Experts of a small language model: 66M parameters, 96 experts in each of 7 layers.
Below are experts of layer 3 (counted from 0) of a mixture-of-experts language model. Rows are named router (the router's row for the expert), gate (a neuron's input weights, with its number), up (a neuron's input weights, with its number) and show model dimensions 0-255. Each number is 128 + 32 x the weight over its row's rms, rounded and kept within 0 to 255. Numbers have three digits each.
After each expert's rows: a language model's description of what the expert responds to; "gets" lists some tokens that make up at least twice as much of what it gets as of all text. This comes from a sample of Wikipedia text that the model never trained on. Tokens count by the router's weight.

# expert 27
router:118130140125154084154109088137173132142123154108096138086134142128135163112168142151132113146076187143139123150082185175156127077127110135135103125158069136075092156107119123168106186151132129071041119178131088124124138092158146131115105165143051104129125074120178113046138123134184112153146140177118150073090089108178089123095154127182185094089142168121126102146160101150115134145125154112105113092134166092151108106133101120109174097154063128122210071081217154164125127122169094158177108064115108099106083094145068110115101096093113131180147110115148071145140141208171174102093126142156157158166112080223107144105146109124126167090110138122179161103165119156170138114110153165147129111054097103128120137135104199114087122135181147138093112132122094143104111139099142
gate0:069156150113098108146102091114203177119055144161154139141121124138140136177139128149060133122105152130166091047057158101153146100186125161074144128120128094071174128130163110099100127165190153124101108126096134163151101150146144146138117104130116161102127129120083098109140119104171139099088164158105198156120129101069165123091135099048163108103145102116184060127138141140120142106113145159146125147140133191146181138120103128140138097120090154100087130110164146112187113151154069133165131117154062118113089165137080103093089153160147200094127136085158126147134154144148051114176169148137125048136110151145117160113048093152122127107157110142173090093168111131151134126000161117142160115157130140116123083065101129194144142173118154130148129142180136114119126125124068
up0:079163144095098101162123114124183159104030124193139144128125134117134106165136155136087133117086160119161101057075153121142173120186127139070141120110137078075181109115186117106091110135170146141097111099107146162135102131157140148162126118107118144079144115127087124114142115074178151083059174181133197188118139099078156142109146104082145117107145100117177051131142134129155145101151135165155122129145160175144230133117113122143139131114089157074089153101148143116175084133151050142159144120174032121107107165144089088124103143149150197082127134093158143163130113123152063119177144141129135048124118143129122125116064111145125128096161089134164132103138104142122143141041170094159175134119126105092127111062113111198176158169118127112162126131145115116133116151141069
It responds to: Early cells in sports and results tables after a pipe: dates, scores, team and league names, as in 19 January, 33, QSL.
gets: " |", " ", " 3:", " –", " 1", " 0"

# expert 3
router:100103113119139133170093133167133131100144191119051170113133112114172135084152120157120097131117101139154132140078149188145148104152119079122057144141093098164124160101142137176148203154082149100099088178102135148115143094159139155165081132156106140188183093118176162119164108161119091145158147138119173118102110113136140137081128133123144134115129119070139080137132108139072141126183150113118107079166200088177069138095123124189118108139097086182176101085153143149107107115153096125154130083153135124121116117160114065093082118134129193115152095107105143130163157117157170117058151163160109134162099114141045073107137125105109170123146119188189121137134157143150155081079221145181138132148067117104092133145122167050107099123150134156083115202145080077092082173097137
gate0:088158113179082194147147152071130115134212159157172155083150158126149121051131124103122138087159154151104139154097133175133158163177099127234171193133105129108083166086116061116151114160143116144092099122150199150124176105168115129119108160107120147157100121080138137146060179152103131156077116093183129107073136134096165148119127117147104142121124128120114096078156143121097232119145090115180130124138126120078170156078113091136151128179138111084133110149121148151107122106141138119080157107114141114096161085133085092122171102138161134146176180064169172074167131082097114135151090107108113170122158152118131083134149079132124135158097115115133108081115128151147135143095141120088097161119069110167143111132065120093206143135097117102106081161138137061192155116126200
up0:128196141169120164130132153120098165137186202154157137073134142104167116079111095112138134141209127142124116150090096180135122178188158104169154160175127129131065128087086066136173119110164143139101053171162205136112171105111102096113087143124091161147138119054153167134072147112122158180128077095191143138132111120120153121104122140151103132108135104121117103067126138103142205149151098152158091113146163115150196091064118099112163110184133144068158086173113144156113166117130104111079146078131127114112182084102094093154152108139143166130164160095122186043139120081065092183136097125116114134136140115091141115092146140134122115128090135160133119102129128143157140163116188110087127126122068160164146103168064148108176129123074123140111144167154125031144143112140138
It responds to: Auxiliaries and verbs after a subject, such as was, is, were, been, and subject pronouns he, she, they, plus adverbs like once, formally.
gets: " was", " is", " were", " be", " he", " been"

# expert 16
router:148105113159122107131047111144123206131114162118121165114107140126170098106164123130072119130102147190140109168134142167149073110152079105132097135186119146071108169078163126091103197156130125108023088148109099107132130146172115160094109136150091112112142041147208155093179095158192072130176185179143162072135082160151107144130109119185147063110096171085143095156171128147131125129135130097097090105122161151130109135130089066147138123146130086137180103134132207193081113135131128153162127096119160123102100125139135098141106117106081174198156102100124080114164173186152133091112155103138147153132085119185106115129179103091091154134101130130178158126167128129140113104072142148145175124080098129165137141135145170092101112122134128164122093115081100109085094180104162
gate0:101160151109196137111087182167104164151108099189110139086125122087105070141156110114120076149177045110097100116156090118104128156172129091112146140156131083165108114109111119118160102158164118124191132183147154115165183137075190131076130145174122151103166138185142118137101097125160129151198102112146148151134095135116141150074133150169157175128142191145159116139119144152156145151130112132084124081166116220123179077165119107119146096103170141068111108167198087110085058097088086120088191150133135113126181099118122123154169110157117121086119152135109077089115068125105145117120149071150125116141188159100105137125087143107120083094150160132160094150179144094123082080086133089072113154167134159110119167145184190108128156120088139105101122180079105102081167073123127
up0:075134102127172151156138150071132130134126134136123102128142115099141053074121090099100138095177119124119148161134116124155107171152095165130159113107112083130117148191122146067118093130129143091167146141071171182115142100131238093125144132137138101121193166113115091128135124161162161123163143116160135128190183115135097137099151131176082122064083209123128146143144161136157147145156093155051124084142161150121179128122170137164143089142175101140140066142170114141128067066145055130118109132098147119111097143099121134113193110176092106121111105138104157147088149148128105133127090147049124097126134110159211210118124167049110118071176108081092134139178091150099068112135126084112122191137161139117131185067124150106116128091099116124091071154088146161139135090126098
It responds to: Sentence-final periods, closing parentheses and semicolons, especially after years in citations, e.g. (1995)., history., ),.
gets: ".", ")", "\n", "s.", ").", ";"

# expert 46
router:092086139103098137157104111182111127115103125108082148121152110150153132125128129111101102108040176164186114135080160170155084125157103067114132146176138141099152125103132157162109151157113136054059108156144097118106141100167123138122114159150065050159122089138179118084162103127165081160203179176078190100077104136143116172091138143191187101096093147132156075112217072153097144133135130083081105103131154118140122122125123111138136118156092085099151064105186192153104124122164097139153093118130112080138120085125102093124116120119129140141139075083127116132142139228142152096111177144187145141162080109174111144144128115080094167118103147132156174122145114162178147136088138139193157123081113087131136152135122174127058097125131192164121090130126117127107124186099153
gate0:115083126128121170068120155160115122091068150145092140083143148124160127103126163095129162126149124110164151137132121094124150195122122118059085055078165112148150126132182160104157158001112146113151159142149112122063111115138108116177074158129115157166170123127121104125114017124169130106141169132155113101124130153119169131189173100127104152088099150101139150105134068172116068131106079156128095116095194190161173154135157185195133108132123145141127112133169047112131122091099127107084158176138127122173096115157102157144133108092131194124165129086108085123100104114135102107179199154159183119125151194125160137136065109070125145165090152095127142175131056127086135138144107122102111153122157122087139101159134169146133101093119104149128150186097129126142200136123122
up0:164165174097160158137133163094152118153146112153170123171124123152129087154146107118151086125135139188094136148167116128131132134101152162209111186146114150152095131147071102130081150191164117094111020130065162106177156148159179122065184122138111077114105112134120160155129159161098123163160017145172192156134111118117127140085078197128186097122121135135103082163103112073150178125141170145095106135134076086073111117139083117052111119131140108126166138084117131140147101174115159135108118079145126092173120146091161149113164114157117095118120117149106145094168116142147121156094039081116092127078122116115087132105165146173141100105149092194133135109080168127149142147113122126180145070168123144145112173093146120088131095172132211125156094152110145148079099168100152
It responds to: Pipe separators between cells, especially after short codes in roster and results tables, e.g. DF |, KO |, also Episode:.
gets: " |", "\n", " -", " –", " ", ";"

# expert 29
router:105117127096119124174147089140166135085151144085080176167112165129137085112177145135136103169051173127181093186120155142194134138118127123193084114134092152131123134147154171147133143149106127078135086169156124125083191076140069183119107159165100127178106107117119131098144138108169081149145170123092144086091106169182082126106130128114198117108148163091170078132174071147062161126147130099122089097114156064130058155086125105161099108142106115115181133070166125136129118111143121154144131089134155075093135080137116116061133095109077150158197140116144073158131137123137146065097161178160175150194112100151095111128131099144104177078123161128143103087160117195148138087152175181156159132099104092140090143171142124120111094118150168125091111198145091100114122147084183
gate0:225094090169136116099131116160171084169159150078147102095122172157140092140092152155158104125170073096104153137104096168073182102128036158135088112121101102163126102089085159143142072126084169088138127196167152132075095141144124127076114106157102120125115148157158109134108110100138106113119155119098113130126068106083141095166116151150124235177166127138186097143162145087096168115100130131150142104098200172121051111132123111114166174140165142063137174091121128142083121154114144159128134143189132123095149109133181101119129082072141115108197127146091098127115158151077147117140178153160124154081137129103117102189044101114151086148159127132116111126150128139150119137215126121139129087106133118135125098137167111157111117067169151120107153091134078091156164128085194
up0:211109087183184130090130114150128097144145162107124083050123175153133098136064117118131122131195106114101161137117100138090148126089041142145102133133095107158161075143044127130156081143117164107146137148157171144082069162145155140105129089120090116121144140130136111093122120112154078147117176102089119128141099113082130129180106148136108253178192167170156094126142134069110197127096132125115136118115193158138063084117109113124157147150206150079115170120113128131092138158121129157166134167148126134096144106134169105128150091089141146144180139142078132132111184169072129125103140160160129170092121145100135079161067114097140087153134134114114105118131154149187071134203113109134133118120172128159121135156124091134132146072186144111133148068116076120162156091069173
It responds to: Articles and role nouns in fixed verb-object or prepositional phrases, such as under the influence, appointed, awarded, the role of.
gets: " the", " a", " an", " used", " his", " appointed"

# expert 43
router:143124129137142127133064083148119147118097157098095198138126132131136113104178055104108101163110132140162113142105136156143137129165114098122111150131116115111089149074167137105115180163119125140101046128163137134143163135154125159110150153125073134181201072110162133090204076153115043154187115190131194065139131152122092109088153141155124092136139159097113097115154091113094139138139119076114114105128158092209055155113038112135144116130128113185131081141158157178089133157182087123146128072170126109079094091153126097092106073128115198135114116101125114139126161151157160063097194133165112127117124088157110126093187126107105170131159155149196129135145179113141163095094178158144162118149103149191121163114097180080083068089148099138083120146120114103111109145135147
gate0:108123163137130110132119104098059155098095075115099133110119079113132148126125121141056069133130100169131110148176122127176072159097149158145169170088191120123087140168144125099093166102126108140142157164125147158138146139175105078075130169142130120112151165140183118085175162187143090182128112141171148123093117118102195080080147144179118200119158129109127153105110140124145151168156153121145207113130164157118150084166097198134067124144123095071084129155160144126126127084115138166183137218091117192116129102080112165142072139108168119136134096099139103130077146094123063087141113089151159127118124081131096099133126141092124131099119153176130122050159125110151126151141108103139122134126119086185138083151176128077108201031149205163150068151104150126101104144134154
up0:146140113087141181142101145180151131147148207151146110127126137148135084122144133141167183120134158139088136089095150164098116096176077101085128095127067140103151118085129107136165098134157109115159055104176126100113109137131117174156101096119115084163085097162078151138086087116114187077148187122095124127138146111107078165171146088128164052155107114131165142146130105146098140094115112138104059121141148092148106145095179070123181148145122114156143108095114119139116119157129128105056125087159144060160150169172106076110164145155131140114150144156109183131143093195126154167119166187093108139153148125104135182139122092150158164120131102126141107204102180134140116030087127167112118151140153188098149122130105132144082029204124063086103217101150120092092128137136102
It responds to: Forms of be after a subject, sentence ends, line breaks, and openings of quotations after said or stated, such as was, are, "I.
gets: " was", " is", ".", "\n", " were", " are"

# expert 13
router:144127094127124115183075118150120097126130110119082163099116172090164106127213103086113131151099160160161086158078138099127057136099125073157151163177109115097096145110146169118090140145119145088122103167096082130070177123114135142121066141134106108143123117077121171072139137113155111112137204180068172106127082150150120167132122161132150101075068192119119130131171110139092135127181103115110117092105143160139150168142117066141194113137132134141132150100209151172094102102159120152145118108174152045082148115141056116109120124139095127148126102137139097135143173204224123120061116138165138143178110085163075093121150086105070173109159201143185120116160127143154148111128176121200175109062124077123135143173143156100111123120114103114133089156143123125091144147104138
gate0:142169147171173133178112164127129104092127117060164155074133146116061140152218088147113152080091152152103122091179127150162147133083084088153110104076193129164101146099150164115118142118138127157136140166129129102135145121082195143047127105106173091144107082149166129125169156117119058114115139161053089154117062166124145057136133163158103152122103162133137141153081154100124124064087130189097117110097100129126102152132147122141068111155128116137111156127116150155170167116108156091151123154060122148075163152098111086150142116154158127104199114163121119078080162106145080164110178128122212109216107101110118107167081160149105132141110140138158129139101108128106106149118162114226081147121116114138126116190130045120140190093094118133090129139152122129105096134171119
up0:113114102074198182144069148117130103139147092122158060124167201132145114176140082189071164085138171196072130097142066107109161133170158128150090144161157092144124197078096141129114100161128124093128105155092160101165133156081180099125176100097128060156158114106147120124110092103132131129098163124100125205123128173111097146140122181136101169122124181153171179173102148089081089105114137145094091086122116160143147126132104136127110181127190208114144136136145096146166079141140096073065160115073131216098115159116119094134138149106150074083169127102139147089110123161098076164116121121151213143185096127091076164129108156128098109132140141114152179166180114130145119137161081158122113145153146117112113123126113136115095119064105163115140087170103130115123092108137171
It responds to: Pipes, line breaks, dashes and == heading markers in wiki tables and section titles, such as Votes |, ==Discography==, |---|.
gets: " |", "\n", "-", "==", " ==", "|"

# expert 41
router:107105126111115098146082072137113154124086116076073192107150121125188128109137116114084133123094154143134123131106168170146094128147111120154113175133070155079093137119116161154093191165133135076032073145129127158103124094135108157148104139136094106120140118117185161071192098151164105118166154184119162077121052140118086159128140114195166123129117166112115108112138087138086151132163128089106082108096182148170141123130095103131172104155107120102129116117178142149134105140188080135167087105123174097126118131176117119112055122100068151197141072082114126153146147213236120096106154116181141133139123102171118122105141096077067186112106157169128181120158149150182148112128143158143139121088113122120142165123100158119134082110155187179074082142175104097106116172118153
gate0:070160149145141134074145149138089107096128157156099113119151052123134182105114112166106128081134063182176155088092141137141148159085097121120089138142131069121097179126113179178104119099104148115137111103171140116126116119091140102156146155110118089184119152167081120112139123119183091143094157106054149147117210101109100145075144171115127114064099171106123123098137129079058095096152117094140184183088126122053129132087104106165038124141133118131113123093121133119124129106121105137136129181118144141144158204147091138142206104117162141155128102127092066119163169117087106126060118133129187153164149124140140140130105114108130150167184135174160143161093120179153170139144134124134163176135148049116167163145043122091105138177184116195131087154084190149137081139132117
up0:147100120160099147157090116108150136180141131127138149115087208112086096172139095090143120188115155122136101149130103090077119082167146119145164114161122169147115077146151074058190164163160086154142114138096137121143117132157113178112152106164142154127078081117132139127086148126077134123174087149153119128122063134110181114182108144104125134136136122119128117138115118159193117133128128147103088056182064155175101131146137163074184152149125123131163151182115148151150128155130187131134131068186071099113075087121153102128090143124106117065162145158163209079100102170188162111202156127145090103073079166104122097096094145124112121108087128079121128119231093106117126115097145130136085115161145147106122106105237098141126146114099138072112137100149089097110188124135084
It responds to: Pipe separators between cells in results and filmography tables, plus heading marks such as ===, and position codes like DF, MF.
gets: " |", ":", "\"", " –", ";", " -"

# expert 4
router:133063157112112121165075090172158176120093108069137126105179182046179096126153111109145071129131171155160112172072200114144113116145082115150126143141114181141092155100145120109122156124140168129029081138149075139146193117143124142133113152175084076166131102078131172102147133123125111109170164179121183087102088156176107167114119123140205109104112163111174066121132050167123145136149125137163094080099143106131130157112123110145150107142117104117135112119160156187135084113166109166156122115129102092096083119132132120117109119121101140143139131093117123136138130188184171078071147138183147212139113105168053138084125111107099145119102154118153178124145135140190130118101137191179139108098099126130121144127192175079125062111175147119128102128139087072094134184120152
gate0:194133148130152150182160117090112094105100106107102114068157135090183138126101058166189112123211168142109156128159121115105081124133146156081150112098093140179127103155114109098139182096159122143106120100135077040177155142078132157136112098102094188133131144136096135115169127153079111148161158106100091110099056137171154087117139105108129129149092121110136159086119144107090130101157163120207118104108104128152145164034139161120204131125144162080129131150130146179128159127105157144097090174145127102101154171133141153116123098154169166103151167170128155076094098179150112173128119113174119081092149143086122174154118134147089107080080071184185116176121109127122062139180173152154145133154178192091098135126137124071133099097142125075118109184142073127089140116114184
up0:174145149123129143198160106124109090102056126122118132076147129085184147145095072146158129114166155150091143119163137122090102138107161163083134109095110142174136122126089081092156183123118116160107146108130092071167132140064136149168102128109085182129110116138091135084168154133080115142149141125088085134083066135177136056097141099095145160151114097106146138094129197125099121118150213119198082153098103130153155150031144163104196117112146191091133127151121154152128157139085155155109081161127156133102155142142137139115101136134161185088191135168114155062100111162116110153138100131172112096112159129098121141157122133129109081093082072172187113178131098125120071138192179137160148155142181178078115162139164137064094119087152108085101114147131074127101169125110188
It responds to: Pipes, line breaks, dashes, heading equals signs and infobox field labels in tables and lists, e.g. |, °N, Family:, ===.
gets: "|", " |", "-", "\n", "=", " -"

# expert 54
router:141102128118119119142065071163108159122093179123105176072159188079139124126137105149079067123089111128150070150097164129128100083128135117142061160131097126135092139104129207152126138188053166085077106156118141122128149111169135163117113118131074092135154121103186164105179115103155105139135131166107153142039131115149079140090140101140156091110090123107154117101141135146117157076128130104115123105105154113160136147133090097184111083152082067151161110098151161155160121141137137121154087119167135141104122038148106057135052141133075159144149102118151110147183147169143129149050145105165159144156066115116131108152212152136153161077169132179163131124161163117139180100102160114196191114128098137150134160188117201122083142061142112136150113133122113090085096123111097
gate0:165169156149153148098127170164153114091115177151111110154130173161115124124135144108135209045121126137152096133100181118124123114116109131073144142135124096158139115149098194108151068116096122154183187123070115138114116101125137144099134091164112174154181110125114084154184139112161115119118127119129120104168122153147131122137111103119113131140091085095091118134147088205138143106136130124188067122136100076088152092141123151126139221171119143094098161083112102142137120132053128132149141121095161161120081059093054132153140073168088170135152186097110087082187133084150124108118149103118182168131135106171172145153092153152135102135142116086105073150123186083177157159089120056127103176123153148077136072166124120100183159017132085073166149134092154141120148097136132
up0:166138170142137190122160168137155110139142183088091121166119158142079126077185161134168152069104113122204129093102116165155107132127145095123179183111128138118132065141169156141119036131114140126176126158181115121077171095093087180121140106112144171121152097098129128136125163118195155098142147132115127087148099128127108145135150149139104110143120109098100152187088119174096135148126113100171112101141139136095112070111104139101153194113144147090101146112149119168149108106083102073116128132135175177072058067129097080185137109186056113153118172107119093059146117136182129145124160116133122103184061118170101101093109128144161123139096116102121129144134165086178135144128143070075178151109130118060128111237107151158145138108100120037137131134118155128199129081122130
It responds to: Pronouns and subjects opening a sentence or clause in article leads, with linking verbs: It, They, which, who, The film stars.
gets: "-", " was", " The", " It", " is", " which"

# expert 35
router:145093099129118068121140102210139126138086135068081131143180167132169077060186119107113149127092173160098123156099149130154077101125108078174143166125102099091092194114094122109112151148135161054114061156082095150085155104104091161127076110135105121150157101115118172073166133121138121120187202186111178119132029117156124151118177102171135124088062130130146100126136106145109135164150159107143081104094143109122147147141113108150207136108121133105157123094181128161097075131200085111129092093148151039113158088120101112094089080145077117146153133155147099157144155131156147110101124149167111150163111090165099105099177114085102196109164174142174156107134144155159096105114170139146121152102126080112139137147121182090125114086159129149145145136132095146138092205104134
gate0:114158097143187132170158144151111097139104115198157083128107178152106097161102186156185122060148134086096135180114193160134120149166103136135148182131185142079173047182157133086103118105129135107177135124061113194140181126133111124109108114127116115183126146127117201109140138113176184129125095098081087102137103136174125088112154176148130183138167064168112081090121133149083131139115128116105105118123161104118099139048143102154127132058073146135058145115148119079147106153061152133092152112122125095126136062118096132117113110138121122078180132122148075166108105070181102104144092136139134074086096155092134112114131192105137072170142113175143148145148121172114070107151105154074108082166125115080103112073121173103189138126129133116176161168105122121127167120140116
up0:131135124076169140151103137106169127104137142153192079142134148190102110165138132144168188142144148127062106177174175138140107126161095210111089164157131128116096138167135141115150128088072118085174094107079082132100191153121129126099150101109166137179147130141075155153135184133175191108124116124091145114125100148162130058077135196096141137181126097123129114108121140180093098120146164152137100110084118124113108117099213085101157107075112087133105138136115130167148143102102112143132202134153084115097135065109113145064120105144151113077153105133152093157118093100176086136113066171157167140127181118114135125125157159131114074141152125106156143125103141139145104114148067113070037120163110096140123088131112203020161106115108188113097051133127120158092113149104138
It responds to: Blank or pipe cells and row labels in election results and infobox tables, such as Candidate, Votes, Swing, Kingdom:, Preceded by.
gets: " |", " ", "-", "|", " Candidate", ":"

# expert 21
router:116088120138105124121105105168130147115102128119055153137152174127150076108156133110095103109113197186128118142073181150123109099181083078137149142134112149110104164102096124127103149158120135122076075142095113196086160119126093131146067155195075121124119109130138161118166084145148130150151160206120158138093115127160116165109134150150177124072109135077147049107164103193098121105123139113104052103085137096142162167148149078178170142134134102167131124094158153145119087112201070136179112078122130071125102123127111121119107137156113121141131099110126135152144157188204159081111142092164157162148117114231113141062139133096083168109140141131199172144144139141189128095127154161181139134086124103114131125114175216063116080118144169162089068107160116112130104133128127
gate0:148170142147175128177132086156110148167125154124065114154185156141140092127115124115151147102125089137083174170096146139131130079124115187080132155118140179117077150133049151121104065113161114121118201108130120139091215137091109082136152159154137152129109138180130083163110145113169091167123169156190106141033104158143105116123133177138184134137117129105116140112108215119122136186097131095197099138064127090145144129089153120110150200092149138123101152116119171113105140156110140129097066104068090126078132110125149104057113088146135041131131061145137127156109090103090131159100142144085194148125083110148139120076156099131158122081092116120134136162133180156091071119157157108111077171151162106144135125092120139087128123146132188084116128038143138150113150130105082
up0:107135151154160107159149127168064175116119125124085113139156209163136119112117130079143138087120105148091134142129110099133117095105133164093164165133119174106076148127036148105086076081207109102133136122088114140059172112075114098122162138137118108163101184168128108169115077113126103138129162135163151094014132127128105171139128163160180129109123121104118140091106165120077135208100103135213088136096123082128184145099148100108167200107174131118091133143132138110133131131120104126084041096106105104131164119130151123096099080157112073145139070154131113166110125133117130117115103131049185138078116137119124134070157102108170100115115124111136140156113163172134101095142126120110083142099162072138198186115126122109133089172154216092139117096136167141120162194104114
It responds to: Pipe separators and numbers deep inside statistics tables, such as career totals, vote counts and climate data rows.
gets: " |", " 0", " ", " /", ":", " 1"

# expert 24
router:170108095109133090152123073138147136097178142097133135150140145080142099112161087089106073139073117137125115143114179146155089075128091143146074128151088136143108165114103150165098158129085146107128123150151088121112147140136071144117085152147125057168150143090156130100165113116182107121158147161103166129083123181169089151079179131116158141096123150074130118103135083146077182122103070125110132111079190084141103137078133135151151093158085054110218092075160176149102089111174135148135109083149117118079104067133110107117136118083102115219177143099140077132128185134136145102121162185196208180176091113132134119122125127135112151078167146183139152081173144153177135121123130207109140077125124108152081130159134110124091096099168161166150137181144104089108087155131153
gate0:083102128103091165149158140154136141088155124151172147102159159108111142152145132082117137132147158102135193149141083098217145110157185115058125164072065126104113113144115079117086131112096093109167162095135171149109109108159099087111159129138219128172126109123162156108098132106204128186134124154136083087164161177092134121156114133139096109134115163217108117138125093096149163095140085107120128132147083100117077139070121116093152112129125095139098118151130134090107100101127098117178132145148076161105122104150095185093085105132125117156064178142141050087156101157090094154137147159160115119112211181170128165152088148176140096129141101176072141018139127083118119199088121162125086127192128083151106096112151130136164111135104083121115110152143065121154140140141175
up0:107124128144157160161116046075134141108122162110156144108068158168112087128129175046112159110129146164148171174111110188141130152108119181110140152075106096116139095117092124124099137184074088154163114107182124115135066118162178093113168168107191150136110117125130062073128113156142124099200124092108133109162133109160181111151137159149142146182175111226177145169157064126112118074172078154139143120142157051101168111110120079149149107122106176075143100125157118135047134111140117149139141163130139140175139072147122124082115152087134097113125124083086083148117100134121158141098098133130089158111169115161141102181062140141120124124153092148095136109177172060122186117155171144069120111225103116153134080083143149093101135126072087140117139130150150136132130150134123
It responds to: Articles and possessive determiners following a preposition, mostly the, also his, its, their, a: in the, of his.
gets: " the", " in", " a", " his", " its", " an"

# expert 49
router:139130072085159062150145111160130151063121139098135129127184167094141150108136124094099110136122123138129093144139138118166108082138083117180120151148116155113107162100153129173110138150089168109127103152113064136104146136175137142120107132158117073144171136113155123139131113125158089125132206135123131119109093209165080143117148130120166150107159148096150072113165053162103152069148081144126085086098174066133090139113114145151145101128114133162149086132166155159079104125118115159131113103179142070091100054131067115042131121059109168151158105075125100126123220137152155113127180140163165173142100100144117108093103148048074158108181189202156147059178132143152127099142165137131126098145106111172126181111165145092108143075169159152148135177164071106137076133112173
gate0:158151103080189092150099181106102157101122190162137088110092135159092143068135177134106135133101102106138062178191093082136145159077054139095142105137065170168123133138199150133123079173124147194122089097105093167088120147158140110102103167168111151121096111118097153192108145137161162144210153106137113096194128096088139161093160075158101108121116108107123110121078094124142123115140122138164121134133105145132134115159216149120154107170116135150160107119155142177103138113097142059102106139128155064151132102135143077079162141127141125153116080137133107100090141142181053134130104165169159117099051086105130091198141121119149100076196111124110127091157153098085101108105155094155140096131115109092049138140176095090131142154081146134135105140205132100132096165137159
up0:055127154114151098088097094134169130200167082110132167129161080148140076184121106158152037076208093155125121111069125190091128137150178112133142163129127090078147122096099142098116113111101129087117177127123136094176125065103130153120149125082086150090182120189120097091118157160134114105125105149127169177135111095109089096183080114118125150159106091123150124130140145135087100130112185129123146119163152119066127130087053145150067131133163150119122091119096087122082085104158108206117150176141110141088092151100164126215100154142170139098119184122127138149107116107127137180162108143114102124139161105163147165060126153199133185113113153148126170111123097199174129128152141097139097198105167169163139149165082139128158100117134106123125153164070140175081135095113094
It responds to: Articles, possessives and adjectives opening a noun phrase after a preposition or verb, such as a, the, different, new, various, several.
gets: " a", " the", " an", " other", " new", " more"

# expert 63
router:119122127131076124122113142167140175117118141095093153095155143128139136130145153085156131122083146132169098142092158146130107108152145077171087133138122133084153133090127175104137178098101133103052110200128143142074144132168145159100088151187111065156116071123150168077157045144136133166173156129126169110057108158138062160103132134133225111131146205107152097151132086182042112155152124122109067102116166094117149154147074087131168108150098074122133116069151135149160128140141113178144121107108178113131073101180067092125112145109118144147168141122131120184153112180154147102075155126181162138166146138192115125066139127082131132102105125135128168126151123117230102102098150131134165118103059124118141184167120133125081081105157165139116135136124104087066097167090124
gate0:124158136130184118121057157126137129118060119115141112106217085135145129091095175120168159112144110136155078142155131119101114092092115140083173156154166111168143139148131159167066104155157108127155134173183169159110133083155133091214154138070168126095087160118140154096151115142177121171132158140111128118121098151127099187083165131121102138127094148135121092151185144122081056178148151061141066162098162145109036123108115137081208158103108143067112072138170105150091161073107102159109111159140181154167108142128151126062112104106099100133137054171102079092121126150120139076114121074166119095155156127183107115142091161073126151131100124150155178096098146129107098117107133095110096168123130128101115162153069151163124164125118145148089137173086168128066101125076149
up0:158131134121103108151205103113086107122197146159115135134064192129133116137165094128050110116154160101098149115094186138149168167122131142148096115150125099099143144115144070104152114076119161145095153094082113098169093151102128141029103069151125109152177099135070142129103158126106125076121143149135123087136132092124129083148104094124150128115118121095139175082079116127184191099103116194100179106109099115159171181131159127169078081128166142163092171146079152139152092150142190116151143105089078072070189128117077122187178124153163184115050180102188183164126140115155143185135147178106129115104109166093134101151203095158140143148154143117124057167130119141122114143149106165129127092139115116149126114109159122085125076162142116115139097129146090159153165152192143
It responds to: Scores, win–loss records and pipes in sports results tables, such as 1–0, 6–5, (0), L 23–31.
gets: " |", "|", " 0", " 1", " ", " -"

# expert 42
router:123123123130119126170059137153153147127103146122078211094141129125180141104156142096116064120087156127152125149072150146150067138143120100141109158174106136111117161104125120136095171195105157132032105145132077124129138087112131149129124198165055100142166076094181148086167124122171118153164175200120144112091080163117096130120145126157172095076064199113124059125149093160102127120157129110091050116114154147124132165124072095134124126142125134111123150134189139170095099138210086140170100086113117130108087109136093103117124088083117149161114106103095121121146153200175157078096165148159169148157092132187104104122134101062057146144134150161142167104149156136171140107087149157185139124119104098127118191125129157073116104117169150157121055141145096090110097144131129
gate0:146157114146114095162137148156179180147166141157072148173115093158126170141133216124105165121106159145061118117103091163141080140146144155108075122114147105131156139130169111135116089152126080180156184130121119099134154138084172126109137148138132164128080053072155130121159138141161149136123022120106118199142131154081111132162147113155148159099128138092156059097133163150070108119161170083113151160118095155065107147145111084109115147125110148124128163112163095122130073126070116164156135087163135210105117057126071160159148142169138186142170152150070143125094155119088049099165162112152133121141162130149101086122121067106084094144137106119139158117105126088133048091127074166129132139107089090131097129167139060181149159102111179118083136135162184094158095079128149
up0:150157102135107097150135135141196156141162138134083120169125093148141165126143192132104176136136147130057125099103094160141096141150149162122100118120152119126157140127157119115136092151115088188178180142140114107148139133061187123128151147148134175124081069082137105129148137162153161135133006126112138208165153167070110128163156114165143151115114133101147060102136172159091108081183165099123148151128094154068125145149135074097118135141092133138121178111159077133135075134070112178125107089147129198102122069131097131157139147156143194139159152131067143137081161112109055103170173114144125121126170125141114104117082086107080082158134116113125156106130137085150041094111079149127136154115120103128079126157143058178148137095092150133082111131178184095168101048130169
It responds to: Pipes, semicolons, closing parentheses and line breaks separating cells and entries in tables, race results and lists.
gets: " |", ";", ")", "),", ");", "."